Experts of a small language model.
Size: 10 layers, width 448, 57M parameters.
Experts: 8 experts in each of 7 layers, 480 squared ReLU neurons an expert, 1 pick a token, a sigmoid router.
Training: a variant of Muon for the experts, 377M tokens, 6536 steps.
Below are experts of layer 7 (counted from 0) of a mixture-of-experts language model. Rows are named router (the router's row for the expert), up (a neuron's input weights, with its number) and show model dimensions 256-319. Each number is 128 + 24 x the weight over its row's rms, rounded and kept within 0 to 255. Numbers have three digits each.
Before each expert's rows: "mostly gets" lists some tokens that are sent to it at least half of the time; "comes after" lists some tokens at least twice as common just before its tokens as in all text. This comes from a sample of Wikipedia text that the model never trained on. Tokens count by the router's weight.

# expert 6
mostly gets: "Coordinates", "Genus", "Votes ", "Total", "MF ", "—; "
comes after: "| ", " ", "0 ", "- ", "1 ", ") "
router:177161122115136091144108107137104157090102158146129105133131143134137141158161147116110078108152158135129153153152152174110143132118129112122181148147145133138109151162082119153111159096117145
up0:143104169155147105129119138144124147146088086124122141075108109146091145137116160141085126167105098108154120149166149096118120141155124137112108189175117157142125182139159113125148141096098145
up1:097136151154095117130152154177096105117118088116102101128109136089127139164116140128117104091144153150152113202114130125129151088142094143145143118144129123088132149131129093107126119130129177
up2:161123113105134124158147147147095125134161152152093091144152141160170124130085150122139128127126097165071107127096082131167149131112166125125165139134128097132124126135161158147105105132146112
up3:115133104102086158140123107138144126108169079154157144114190102090169157121122147162094130190080104146092119109132112113136117121129092130190104155141159075112170128141155116095116152099099128
up4:073124105107140132161159129165167131124121141111150110135166103115172154125121129080177110140095156140133130067140159131151147144080105124149123149137147152152140112145129155122154114132140117
up5:157166175128101119178116117145177144111133101122135131130091130100121076158150129136114115099122092081133118081149157144136153142105126102129100155120137121110118145110126113148119126134127096
up6:147136083162161148145121079137117130174143129106136112132140164145173119110140163150130126138108148133084130124117164146192102075127112149120117131107105158136164064126105147145128111122145159
up7:095115124125114127122113169114119139156131123157104090097125120089070131120114099134155079111123140146123189090147115130135143136145131160151134126125157171112117121107065127115109131102106161
up8:116130105126112144083107129167139144097128096117172150146097126150127089115167116084119147145124106161144134139131132140123147095150158154152146095167178177126143135156095146098131088132121141
up9:151106151179155129156133128149113134158109150162176171143124137148140091112104132123114094129166124107109149160161104158142130137111117134103149095150109113120116119105118132116119126145123142
up10:120118104123111110176155112139137145147116099132099149136155145165115128117131171112110133156153155139146113154114165173161125116159088088146131106129118148142137100140135125125162152124072137
up11:122141167132107081168134112101130118126156113123131168142185122174147170073135131134156120111143095148180091142106149102146134115088105118086120147114146122158105131189133074123122125158136117
up12:167128127139171111171123114166060128129146078133142116125115131111125149098110103155171133116136105092135141112106077132120149117130094137101181140113124106123099162160150111143137140119120164
up13:145166135212128134136167135085146130116122151117132091129117068119163139126111122130081145157174147141146153121119107137150122102134179157113143074145149122092159150203151177139175123100116100
up14:117131130146115151085113165101123147098109148152130133148155140096113109109146150121061123102152210117141122095136151144128132131144109134128191137115158153130143093116109137120102128109183117
up15:113128094135108104121145133102095129186115179162142182085147141108157130142122149137104090134131156115096153108135110063136131127118113120112116116133152112123161104137135132097137209120125147
up16:128152093085165133117137159088129120145118135133057113140123150100136139150157125096114080113092089125123140130099140123122121153134142165134163186167106088142147129147122105168124130170142110
up17:130162137123116097157139142134144139156211125129174141109153109115103143122174118093107131133128133124142143162114144146103082114138136142120129129090103158099152111124153103132125160128147139
up18:089149130119134165153107113159124122114075132115106186134172100137116126147135098122098118125155128101115141144121119175125095118117122154130178172125097109149125075131131136123146157088150152
up19:134156120143154141152136124115125097166137147133118107135103121164118133125104142134136132112150100140111108117133144115120144117168176123134105143096121122135131087156130126183095164093136130
up20:155148141143079121070113160113067112127140152127122179155145069139173084107151183131116112125150129153125117156160127162061162060114125113143170180189158154113110121057177174104167119127112103
up21:067138118181114139094151135143127147140099144105159154137083120140124171121129170103104121103146146142177154165118097108134160105098123109107164101077091106120107146084148153129144116149111141
up22:160089160118066122155075100114115156160110143103139099119109130141129086133146094160116147097129098126139128132117157161149124106089146161143150135123088156122104147103066137105129148123113165
up23:114106105150158081145114102125110134106119155133140171112148150121109136133161141112170142131118167124140137108123115154085137150125089128126125139159108141168138158127145133114114113112170120
up24:102155155121105116151100102144131159114144126149122123173142105129103143107148126117144150126100128152112124097126158137146096189114145175107106131070141117101122107090112145092115128164136100
up25:124131111144098140136141094102122125139139153141104130136122101103146152177102085128140139123153150141159157119160071089125118083117124088144139143089123124160159146146102110165139142110093102
up26:115117150185128166142101132172131146101123134131143147131123131145124105119106133129101145131130178109113141111152085090190171132110176122108139116127101127116120130154093106148105152122117103
up27:119131147085145128135109133116124133114131145073148167146124129123110145122106185144124145102167125151131142170151123113160136140131126174107170154125172123147133098093129073119099164104171161
up28:052096164142104126091139091134135095148150139147155115111117121085149088153133098122160074096135166137118092142123165124157112123127094118136148132085136124132089130123157098089125089157081138
up29:173105162104108133112116154156106131146091105156155115142140087123126119139135107147151134131110129131142082143132150167124095147189141135121130156129162095129143105094096134132164175072113135
up30:164136089132112137145101157139146146133117107132091099099090109116116125136127166159127084183108119121159137161148183124147112134092140136142170135122088108134154127133076136148167146142134102
up31:134103121111100106105169143135114141087118138131141164105145116104110118128119105145134090125176075107112109130176146184106085143154149150095128130128106117123146111116117144100140103178128140
up32:124106152118162161170140121127120154155083123116113141112143122106076109157188137111140153147159146130074181120131108132132075161157095176113136139099090140098118175165100112132138140136164150
up33:105124129139159091110119131097122142125107114128113134136128131107163183107162133134109104109125125118121132158128155104120111144130148107089135113109126118147126163119107100126148073132135103
up34:138139115091113101122127116160114142142149135138109127131134102121118140163135102137160070120136144121125155159142103080080103140164165170094132132112141123154135127082089114162158122097133089
up35:107111101136104109119134127173129133116141143139136156123115092114115113133090147144122121103157140118168136092122129168093125151096133147166142097093133081061142153141127163115131144119104140
up36:169144172138135121076107180140164144166134147081173150137109153153151130110116146147102120109127124142149117106153131140106117104111140118106141114140111099134148128108098140124097107153125151
up37:117097097098100126169095130128067121114086131153157141100165099136131139131144144151151107160112145108154117143148115103151204167122121137104120113140146108161122072146120139149158153117109134
up38:122130096184169145138118129161112115179129115149191150151165123168083118162082110132093116110100145117089152139113175133101096158133115126136141154106123093110118125136131103099099163099135149
up39:133106143130144121139107161140120183100154178098148171115126159140121135106109123081120143133154128117135112147153149184130107095132140102112143139113164135099133091122111089095152129150097131
up40:151131135121136131106098107165092133124098108156100112164135111123138147126122116152129123159139140137143170088147123137143153125091146151111164124119140080111137114125149118146153169100145100
up41:124122124132100106119121161136135127141156117151149104129125121167157171127163161121172071119109120142176092138160116170112115127139125153168104160101152137129099149133086114144097096163132142
up42:117120138137111169159138113105175112167134139151134151131156091108129111115127074077152128169128169133085128162134076118123120143140131133108159076123144136148096120132106096132158133162136148
up43:146105114111109106103159106163126128142124182147184091147147154107148188099163164148121120168162114130154109129105121170144160154153162125144131098148128130167151111126112113074143112100139148
up44:139144087127137118162123111114124163161124157167077114078160117151086114130188122125151135112086162120154090109139146113128115136162106152144145137103110194116142112140121131126154147129112147
up45:080128153105132135087132106169164117080137136108139123099176117161117160158156055156082145115095129102115140111131109121152112113084124078121106118135098113123100145124110139157147100108100190
up46:131123159091116092131152139132134176108095127104145156104131147140125077119116097101131108089145117145125111127131154107118161147125128125182131145121141143116117122133125109147115132144104120
up47:106123145148141140120168130157145147114126128150155125129123167116132096123157145108097122152162122111137105174148130130118103072103084130075153120177143088178168147117117129156149129137169102
up48:137113120125158156126156108123091128132102152135092122120161091153156128117132152143124115105118134121117118140169146127166085173117103095141136113125160121141114117102118059173129148144093159
up49:134139132172143139114155139160133112123107095108159097166124092099160147135150160139135135134158125128082141165115133064053122145133183096129160120107115124112160109112177160142141148160095141
up50:119172111103113121162125106129162143146128135080121123145142160147136112110124093089127147156135167113138117146091160132124154114122110133111148138153134128136128160155098116090153110118127120
up51:134132166103209120108128174108126146088117109082144115139120112064085150091139140118129096129120155176181146135110141095119117118093151117164094135080155108086103127085107124150128138136161136
up52:147139109147119121128126125113113132099137137146110121115133066093089151155100140121131134097137083113143161124110133107127084158130074141139095134125154095166161117116096102126122180168128138
up53:082171109149118132102155140130156118109117160147138130112123151107134065105130114162175147119119108096131100109169119162116109124114141136100131129123115127145091121115101137112171138143190106
up54:139120156173147136149162131128097130105151110076090135056145103131102159116136132133148131158122141122091145106149129150147122169124151157112148170095116111126138087134166120112081144107134093
up55:109124165101137125103136110097140105138099130154163141133072116163100176146147129163094092077139134120113111144109112144131178103115084147154174150094167127153114069135056121153087139141125133
up56:122185165127154153120081100164107126144124143188112184101137117145152139101128138091141091119143110144115129120118164152125125116144112167114119110095140120147150121124135188141185145163121161
up57:152102174145130096103165118136129156066152150134153114121165108131130072095140164123179167137119150139133125128131131105138121148073126155166117151156137175139080123147116123116121172125188130
up58:098106137150111095114146093150152101133153128100124086117153087077121097125100129142177079143087145145136134129142120137131128136119147091130134119143106145158083128149132148117095108145126140
up59:149117093127140137132152147119156140149135131125139121120092102104151147118139133116125161116145149153163112129173132170108139092102118120138180110103148115104082073103121143131055146111157172
up60:109113136122108096163112115113147139122117177118123121130109161096103168166107100152079133127139115113117142137118125153151159160106140106135134117129153150149118162128108114135103151119118125
up61:167129089129129127109136159115119162066130130124149111133157138107115138121143112139103114107118125170130139109133123135160125128141135118107119168147120113128106130104125168114118153145126133
up62:132100121158143151132117125145118134140143131139132127099145116177098107142157152142146141094121133151141147125117177087120134138117153155123127128142126100118161123097121138118134104114136154
up63:121127117125166121154111138127150129117108102109119128118115104109121134105119122115119109110140138146114150131142157136137153143095135126170111116177099128098163117111107081112136140143144131
up64:136110136130156132066145133128134108123149149154141119171123103102122136130153136114102126110091131157136119131137138164103147125080109137118114123116124146133093143112123109156133136085121146
up65:126107149179151112076130140116136118092152170117162136055116094117165144158145156141186154116104115140082101110126130130124134140119184094149143134104152134134149212139097157095134095110111164

# expert 2
mostly gets: "Th", "An", "Qu", "Sh", "Br", "Mag"
comes after: "the ", "and ", "a ", "- ", ": ", "\""
router:138181182169103087111119109091148127165115114148093125118114130087121128110108110158128107091085131152127152152149134100110094100112129142108101156153146138075130143147144126150158161088116171
up67:131152064111114133126135125113110154134115127121126135130157106109154165129097112142128129125153146107108113101106155150134152100093162144129148100146155138168133106169126127117100154113105104
up68:140125137110120141148107162115135103093153108155102115147151104116129205109103138094105123088093162112162089123170134125095115077140146095128150152142137082164143125150123117121093080133105095
up69:116101154149073138128079125108109131079133161160076167118166095107147119135140137096110118093152133118074126138164103148115171133149152099113114133147125114090146153139101159161136115145103158
up70:139124095142135122108126167208135133128106119115135145113122142168112116117122119115103125122144081129145168125127144148134122146104086125151152085142137122123118105137103121110142100079150157
up71:081127110097101161118113095114153115133129133096101117144125164132121110120135137120124198121123136169149135108130122156110130091140120140200118114121158172118139162172115131164143172159121111
up72:131148122139111156170118143095159181121190111122139105115107088140120131129117148160110114138125105124128090112121142133174138105144131114127151151128122129130165146143124093120136137091119191
up73:090123108147135128100139147127137121079108113055097129182126082147084125137108085095101143107111117117148136141137107138181161153103143101097139148142140188083103135160099111092127088152171116
up74:103115161116122099105146123117123140106128175126145103155162130132101140127119088108107129089118138146131126111161137082139139087176120082133157107100116130130111082109089111160130117148140131
up75:132120122174089131154114132112165165142118151099122133097134116140057088146135102129092116109133103124121129139115191149127090142124130126117124147138100158115111116123107170174106122085115102
up76:116098146129111179153131102130139151121093162082123136158116143113106130110095127086078091157120097117161163117146111094146115089103114178110156101152130120128145136141123129124164101112080122
up77:117116142125118114137166105120156125145145151162139154114117116130125102132116114188141094134126140131118157090145113099132179120119052176139142130148142149130139136136093138145155138151126139
up78:135126105140148178146148103141080121103146134148122114131134138117133144133116128127104111121069139105143142102137128102163136131155159155109148096133182124159158123140120135111119114146141076
up79:138141142148108107151126132082149155146086109136140126155141164132090158131116099165148129096140159120087131132152115104114149117163093087135158148149133132105153079139177144156157128182153107
up80:115147121139110112159103092144126116122148171119150122118131161120118112188165129084104119144147148142111114123109127142116111098127137140092137132130147123151177142122118136134089127134133106
up81:171166099143148113103135096147104115119143149124133103121097130094165171125202104164121079153138077168141119108122127129089142117083132119135195097135130141094131075128129113137094139155113138
up82:119128132181114134119126136139146118132094155113153089142105119108157129098095144102146152108121149164124115138150123147134145148100103131136153099131167150097104098123129110104157127131117142
up83:115146103118112155077068136140118124127106134115130160092167084167139113124095129136142086159112151108128128116129134155096090126163103150109094160107134107119138164093154110138135169102150139
up84:145110133079162127157107146196094118141113130141149126157164093149126099149157146109141121151131139106136145070158133142107095162129138113123128175154128133093137131181149126128121098150078176
up85:069117131112148134150118160113154154100102104115118089159142142164141179150126141109146158128108131089139075157076086094142120137138129099128147133114137158171141112167106144149130147147136157
up86:135177145120114154102166134104121131138152111136132089174136103124148088114107150116129132168114100168158155132130134122131117152111139117134117086118119142119201114140161142135134133126089135
up87:142132110150136179153104154141161105169139179094137100116116117163112148094128094131130163081098158130120134165114109107119112125101163112132078154093118122172103153165120116132112108115155156
up88:111084124115148155171163132166171112128135161081128113107148127141138119125128106131125115116126137094093126108065106082142114093109136078165134055140103114101110107072172088119103158119145131
up89:103112129142153066129109080129126125106126152132099115111127135063139093112116120098118126142150087150109126109116131153122118101127170155139128129113126111145116135159134145136107114130131164
up90:126108148082123073171130127109169098101153154100098125128108124151138106105141134110115134142126110159119140119109119129190099124137119103113128086118112119157158125159103150098141157153169122
up91:094145114151115154124115209117125142153111164146174093116121104090159105183096149159134102132116149104121141139133142149104163148118141147176146097145132101113150125135181114140105126138119141
up92:095083154073134101167152131118150127113160131125170135181129106155121108109142103130133154156149120153170127138118147112139094113102153141110103080162202144123144114134118127161098096143106088
up93:126106136101144171097118149127132116110126123131114106137134113124116159134140121144146150110157139116111164124076140095091149135141075145133117121149127117137131140085153149099177106152126084
up94:094147129073104128060107135131109171134124151140119128123136119129120131097099114143115103125118179100126117118108107180106136115149123090122105151116135136100084141124129159175155116171105105
up95:152157121146170111120134079092073065150170132098129133161162082086139104184150137111158118142109129115136125161122116116089108131116166149111118113142131165108113140123157133113106120099110122
up96:148141086046130136102120077118120122177131145144086178089109136116113123148113140111096127120145126109143106096131134082138118136092121132091137140137126133124145098093151118144142125121083099
up97:126111148079097105102166089123144152096102098124122082121123139138123112086094130202133115144146101132120099101189083108112101136119150149090169121137104101111081132109122109120119176169144130
up98:093164122148096169139123161141107122146112119136101068108137103120168126097146150097158126144179158119125149098150149082107142172189130125130123176123169134139124119093113168098144086080141132
up99:149117139099122160148144172142111104131120098152147143102061142140129146160100107131096126127096156136143104076138098142151158110120146128124143122145131094111158127162144118080121175103107122
up100:083171092142130118149173146148169151153112132134161144142125138108151100167148152150072138139104142136093098109133153161134150132165131151147104169136126106102118107152102147131096174103111106
up101:112162139108143113139167159140158129106094121177105164127170157094124119160124159127148143128137143116122178133094133094086094113097123125150127092186105103145140119141104098089123164121106151
up102:135125186168072144107133133121140159155106113146130125141103143161170137154111175132179115123098092146141086127128118127141160149164125115133141129137166153092160140140113140131154150138134106
up103:139157131087178135129145145175132140097165135102109120092100134120098139141106129131115147130174116153119129105111104146132145125128130119130101140147071132140087146135138103130135119101153150
up104:167138144124132137140152098140116122139117169124135116150061117108165144138061101129102147089172132095162152104138179119123111130158103130084107111093104129115133111111128166122129127140104131
up105:144166093102146107144129131149150116116116138097130165071106118096130080110164122121107119115093085136163125129140123112131169114089117106136126107128151124145121143165107137148169089107115123
up106:160122161155118130084163132090111172146131105127109131134103137157122116140157121101118128136144112116112113105157129164144147079138117119076090148140154113132110144131148147120158133115099111
up107:133119128120126087129178133126089116132127127127125127163149094144161136108111133102142097117114130161130167130143109124122115147112106149138144102172149161137090143146120114100128147134123171
up108:131104121179166137129154151108149098122123118146128133183128144113126144131105097134140124158182120137100118141122152119159113110121071122140096122105137116084102072130150096132103119149122106
up109:131100064138122115126131161109157143130118138086153138081099155144132120097115125102136128108099123117137138141126117110111128070085103132102109103101139102140176132091108134104145103144162137
up110:132102116138089120121138108122101122185149112108111139131140126099178125153135126151118129087165153090098122135164118118122119127165099151164114123139093083118112084141118163156117109109119154
up111:132151081146111189100168128129101101135144119098178137128137098112174114134135158144112119118117148132125126157134155139133130117149148106161091133116115133129124140104127163129126123147131136
up112:116118136133130134138182108095165167157153114149146136111159159152092135090130122139105136133124096136138073120115159154074149128127091159168172106156128126107115160140095124100095191142189112
up113:124135111123155111158120131102129159130111138068083101155089151144128113132151093116097125106139138140172111121129122151110144144130146121131130102119126162129145136118147125135127185087126146
up114:129108138127140106140104102103146120176112172099124131096132119121158131137115140114086148087162133154107147119101093130147129160093093102098134125152166141089129133117112144103144079135114112
up115:165134136154161130138107120117139131126125196164159103138156112140139128105116129156125099113139109155193118154099118121084159091134127138134085152166098102152130099105106104131159145135092135
up116:136125123152159100127164138087119131126135129143122122172142127124112152088139154051126102149141123147155155124069138119123144110169120112089129102122100101142066162112102154131136163122110152
up117:146134108122140113123156097104197169106125099124103136157168162121112160117133123145157149149140114117086133115103129125131108106170113150145152110120130165122133117146148152129127137080162136
up118:113116171109113160151135139136121168120149092121141100109126078135143095149135133103091165113135188103132136117098084103092124102150085169124065123149109135136099167132165143129122113161122129
up119:092137157151146163193071156122103137162140151085082113125138162174094107075122107133175131129094169103121137113170102149123127157133130107116136120164170074121166141118134131135129157120107122
up120:150085135088116146130146130125145124092113103133126102125149105119105117114106141165117107091151151165176129144141122127143178090146103146119166053120164120112112156146174145149111087099131133
up121:159128138144183107121088131153115169137150111104132154123127152128105153121181109117082137128104141124187116125165074141117124182093107081132157165134116139110143156099099164164156163146109135
up122:187126174146164121098150135140058174114160118150115107120116130141136128137150138144090150109156137134121129106101138145098181124136128116155084084160135124160118126119162146166145134124136153
up123:127156151132162116116124116113117198135122110157091089144108075149183110138124104188094133117150173140116135117167129143131106111110095132119137159126074134124115087139104127147137097151117122
up124:102098083139126136134143115158124134110134117141129158140140129109131150112141141138108096126131149122157120049112131114116119159100119151109140151102109139160061093115117121112109128102137121
up125:101155145143087103154125130132161163104128158171144099109092088139131154112117122099165113124162132111080202110119079116129107153170139134064047136129129140136091121110105143085115161133134136
up126:075130150117133100111116097104156146102096128150117115163132110124142112129150156106153163116130137122107116165155163130130124097142096100144067077098137110113111139112095121141136138119138142
up127:125164098166146140154105126176150119108125076139093123137149136157118125139166154138108122094114110152115178107112111108114126181136099111105088100117157156111134111093115132121110099190076101
up128:135129168127146166159129128190144118130085172107099113138108119116151112096115086123148160156150155118130087140119146106130131126107127158142138133106150093115137085152117113137126138133096159
up129:115152128126167128143138143114130101137110110095100139142119118089100099117110121137153082117142121149127110122124143113113125137121114082138094118124156100126124152128101141149112150147105116
up130:096130121129138136122097112153118176156165140080132125127105169149131132102116138080147151106134148123132146139131142110139092125134144129133170145142105140157147172108179104119148147103116132
up131:124195142126152153136112188155086173107124136161141136127133132149136143140147106119158128091103149185098131127143132155099127122122147141108064144136076104139113124146127114094174086107139162
up132:054095139106154124100149156153117150085121146147099122153136159108149121099133123149126118180168133148141138125136178129089167138113148096096164166123124119162156146131156127152138085164112104

# expert 5
mostly gets: "|", "\n  ", "\n", ").", "However", ".\""
comes after: "|", ".", "\n", ")", "==", " "
router:132144134118131112150125137146113123124102137113130108134130096163100105117062115064108057133146119125108121142079145140101129102160116124209136129140146124135132122108121112159144188127108115
up0:101109133104163105134163177137100142117112132151121091102154129127120114136123119149107194111121119173114141112100074110081130144139133125159137106117120109087104105106061162118119078120105146
up1:135100140112164074104114136065109114120126104110135165145112145117133085090139133129151090137095144121163157130128154101165093089146114131153143098138128130124096116118093094133119140134117155
up2:093100186181161107083110169086136111149113140099121142117126149132125125134160113114112165179126109124158160138134114146137109116151104137117089164159121164133137157138127144173138145162152075
up3:151172157138122134115130136138156106144136149122125076123112150144123126110083144130125117155140114152090098103111136107140138163142085144165139108102153111134143165120120172157110134156057126
up4:123147141136163119117146133105119127121128118139124113167111128108173114127164098118132119143145090126126149128133176099127139149125163095122172167074123109085149129135148112134154128121116141
up5:104156134135123115122146165155134138111188117179130172097176097107127102109129122130142177113104127113095176147143147114099146122155104144084117159147102154134147159147113136160145162163093115
up6:138123097135119092136093147133068098123114173133154074073123118124101088176110156144125107123143136131129163128180174121105089125153138117131080114096139131113105089138142086103207128135139149
up7:122098138094148150164137155121135140157163126106129092114140125123154101084105129122112078102103127130132124105110124112111156131170135107166144089157154135086130154125130133137160134095110148
up8:125144131160117111144136105160133106123103126139109160162118110130124127182144110140117101107152162102140152084128139178072137147095115137129136082184152106114127099130117082162088127116125091
up9:161157152128096140128163160095142145101180151124118150093124153117147134106154126157128205142131132125099134174167097137116154118110103112097121152144107178119112114127156085139138084130112123
up10:151155118116103134100130103116159124145148146167171124094126128139158113128152152094104162113124150117154161104112140108145121127143171121111141157161131138148135107145114156157124105119081136
up11:139119147145096100115127088124137138088138152107127116113130132115097161145147111081125135114133112110127142107138147134117118111084119142076121157112161089148109154078119110144140077108140128
up12:150103170152108177177136118125114148157097087138119184098082162111156104122144115161136142124178131092165096129140123129096141111151143143130098150110073147148093118077111148152095136145121116
up13:168116121126176126117078133114126124144160109093137129158133157118133125094147169144085105120117094148071157136111131099195096130101111128157141160139136121122103161098154137110066168126091068
up14:107095108130122168114143131093141158183120135085121125139084170104127138142119118123131167130083166160125160140122135137174117128105101100100104106169159145128112131129161149147137114168128131
up15:152114129136119140160117132090126116159107124095139095097131094116117114108091107146112135124157150118135111105093142092130152129116127117115117161145168121088082106122105144118113139097087168
up16:139102094066122090094098112108102142150100108125098121124140136118171158171098074113147138098085169153133161110118155081109102133063119110153122099178135123114147134138115177155149134171118112
up17:144046128147131178108151134123138165112130158162145125168178142116097158142145116124134144143167140102126166120115150126163141146167113149128120089133135104125169134190117133091133136130190126
up18:144129126152096149149143104116136155128143140114102105109120146153163158130113134105117129179212090142135129148111131084145092126134109126145112117140166122122089120174085123153138102098139113
up19:137113165170097142135125117092071149150105106172124159137124126093139107102125144122164151161097124123136122134153116145098120105150107181147146151130143106101114090138086097125146161136102093
up20:130099153097078126130116114128154151120122151155140144122126144156118096120118118124184108126153104082068151176136149114080095129121114130114120168108146133155111130133096070129116067095123116
up21:116188175148129127124113126154115106143127148141132120125149149186131106116158119156131134141108123081173109123114103122147130141139119165121128161164141159099163129116153104123142132093145110
up22:155126110102147127118128134128123122179131112160136152083109114109096082103146142110126071086092138102129129087098110161093116156135096126143090145119179120110072121142138149171089129167073119
up23:148099101110112153133128172151143124160160083139131112102110152136158132148133103149103071124131083150191128152142098121119104080160132128111147121156122101106138124156095140105140110104124106
up24:122132142142153115112089103159117171161132126104137151124143051114062136155116159078123131108096079113129101162151097111141125121110143119154097098092180140108136114145110072094093130150085145
up25:103144044142133092104117139085121123117173127174072147119092133151083098114107136136163142115149137134110123124082161117146161132149132127133110113088167116120145136103090086115127140155117137
up26:121117081126108142110158116105141137154142138126132115095107161098155137082163135110170128110106188133125143108184133142148124130149117141122181103159127116149116112185099160108116156144120096
up27:148084118163169097148129100139164129144137118151106146145128121132163091136115088124190124159093168141116126147099107125113118149147062152132135095136133142079154059151101095170137143183115189
up28:147157142091152138139061095141168119124139098150114120105133149126139133154176127136073093129111124130067118091121151131122134093115088115137163118149165117146130147179123098114124126102106166
up29:145110141151074083144116126113115098138109106144158122103134130142136108138144136085122136124137113143056120165106092124127105105139132150120154104121145113126145127147110095130107152142103100
up30:108101159125114097140183134148146116142109090131119139143095078091118100067116134136136170114139130092116099124132108132123155084100108122134136102122173108180139148107127122153163141152130156
up31:123163125141139139084112133132146116097135132070136143109101143137138147160125143132157077104124094138140119161098103105111115153141110140163178146103117125113129096114133111151139153138147131
up32:085092137137103155110144074111104139136118146131178099160173129092157142088115129156131174099083187118108135142112119147138168109146136109111120178106148124110134073104191129160103198145122156
up33:141124130156123158134135159168100165127133150115134123105163108118141112108123108085131111152134106146119114144110130124096146138164127085134098122152125104141092133135133139133153155117117091
up34:138104148104129129164125165153119147119095137153161129138089096111133117132140118123128106129166107131133076095112151111122112101154136140153122135160112123116174113109160098119144169145100132
up35:142144156149131082167120121121108132135135081156149161165152107124146117147124152125095110127080119139150137152125158105090113122113119149142120144163131107153131165128103111097117142165107102
up36:168110126152137099148154112110134147123120146160118081137099097087127098111114147150162130113101171138091132125149169124091149105113152156112157153154120140114142174105126154205127152177096121
up37:133099137125136104163118140155101143154182095076132163125130107128119154114119100127127096124160135140122122157142124177160090130100157147135161167113113103169143119168115128134123088153137133
up38:151112114160140127141139096091100144144150157153133116142141157110081131165124125101127150114124139146103084131118104132114146102184111098145058128107130125177136096131113123106149182142086148
up39:130128110149124128144116171100150133140150147088133097140135116105108147108106105161119147101129084125110118195109147084114146116111142128132113112117144108137120116118084073166128131163194107
up40:153123153104129132139133108091161118180125103140155134122157132118127139141156163133165131112147103107128107114089159129128069145169138118112085093149126141116149133162104113101170168131116138
up41:103118115087104109133122106157148108174143124145124112139126102135146078118103124120105126115124100152158168097120149192133125149161098136119169198152136157110122153129122143107132127123158120
up42:120134162159123113136136156109116108098101101119113105117174107092176099098159150124098117159094150106141093130163144143129144130121126165117151138116109159160140102129102160114118124099132125
up43:128122125140139119146101140139130157122144158121121124164150096158163136116101108108151109123172092145108111112162174159158142135100123147159103082096130118135146088092126122197119135137152121
up44:134099153124154153085139097117141174138098095138150090099143124143132121118068151124124146135133109083099177135109108109127122134165086125099114152136081147122127095126125164157133154089130119
up45:111139144129121077141150081196148156106139140139124111121090142143105103131140119154136115096143148136103104094101140130127107108134135139145145088128094191111162140174089187110115101106110119
up46:116121129107149107138136137127173114119093140138170159149142079096151130128154149145097129133130116110137139113115126144131146142152106114149164147084153147138138141127160087135126110104145152
up47:143165125124127092156138121146146132138177111116166084070107117106107129148110133093102125129128147101124127139090157148112119156124088154129121090136103161143112135121155108155116178113101121
up48:126155098081120109115103171095104135123132152137134123075134128112133135142119107109113140168133118109150124128139140137135118147147142115130111146137092148120174094104110143155094105121116108
up49:123123131109095155099138161157126113094121160116137166099109142127132108114132138139132168167139167089141072143135127132126096138108100154138118100129125089133125123128107126147139155137175148
up50:104108100142172066125148121095136133099139149131157176099133128174170123141126130125161101122116134114105118131096105158083142166124102095126155140169166069109159095154147127110116152144160110
up51:192115089081140131117131131096094157110124126107105128126150138114099092145135158116145115086122135137168088156131142122127118136155117129121127147119146154134065136136103159120118131198175122
up52:110122104130112134125156146091092130109120147084152134128132129114121085160099139162125130145134093141139190126120124115130142115108137170149156119154129112141065137161166125094113126138108138
up53:156126122147136098110138123137114153146102161086128122126145166143117167143118145125119108143166101122137085121151082145144205116163174161094112160138108070108120107156122157140088143132100139
up54:134106128108104095175099169113165118093115113140163120129130155109107113111097167120153135138102142126149168126097127101099152149123129122139135128137145182149116098109129098170143126147127124
up55:101075122130067115118083158092134093162121144126094109127140139068129140111145160136162085132084108146107139131152115117169181162128138143149163131095115144132128129164140142141151185138088132
up56:079142118083086130088106139087170088146139125128090137095134124092126112096129110122130084138107162095124146115129122137125109168125133146138128119174132124122153145155063123185122138126109094
up57:168125129148151110097118118116146138115133112106096132172149123104111126131105141128129128141133139082131097141120141144085106113098127106125159134142135113097120123189143094115139097111103130
up58:117120105137154121169140133134097110126186153104147096084165041085095104151114109100107124143149140161146092127177119157153125107138128135120163160134088105118086142124127128134138140111187119
up59:109145095154114097101100113140120128096147121092090153117117131154148119134130121127149180150121097157124095159125082117120134131106128126152077170144118121143091106084130091166141131142127130
up60:125088122115165140138127095121131130123136120132105164088084124122123112150155129116123152188121108113154147120113110190106144108135109159151147139125134164108118114112094129159128132151153131
up61:098121164167103134140158098113099150137133096103141122150138126115102163148173129112123101088147082129128130149144138114118132099150157153149136106119098068096124164130153101161129155137104159
up62:120131116128126139091107136110083090066151168174112108084138122141182151118113081126078079166128109141153094115157128118115126133090168113165135095140107084169128163139097148127098116115130136
up63:139153126099117165102092124115149144109109151136160150142152102120139092206151156114106169134157105108164125122146150144108102121126114113130129135145128101123111118119152112145116178149086120
up64:144123092132104122102119113126119066158117116143092154159179089107106131156144133128135124146175136111089107138131131143135151147130114141106161129125090103131141128169112088133120103112147134
up65:126123144130135158157123112144136123135145154126132110102165127139117121118155123104119126126153138119146180173159152187117147141146157131114106119149126162091118160156126177155129108135136196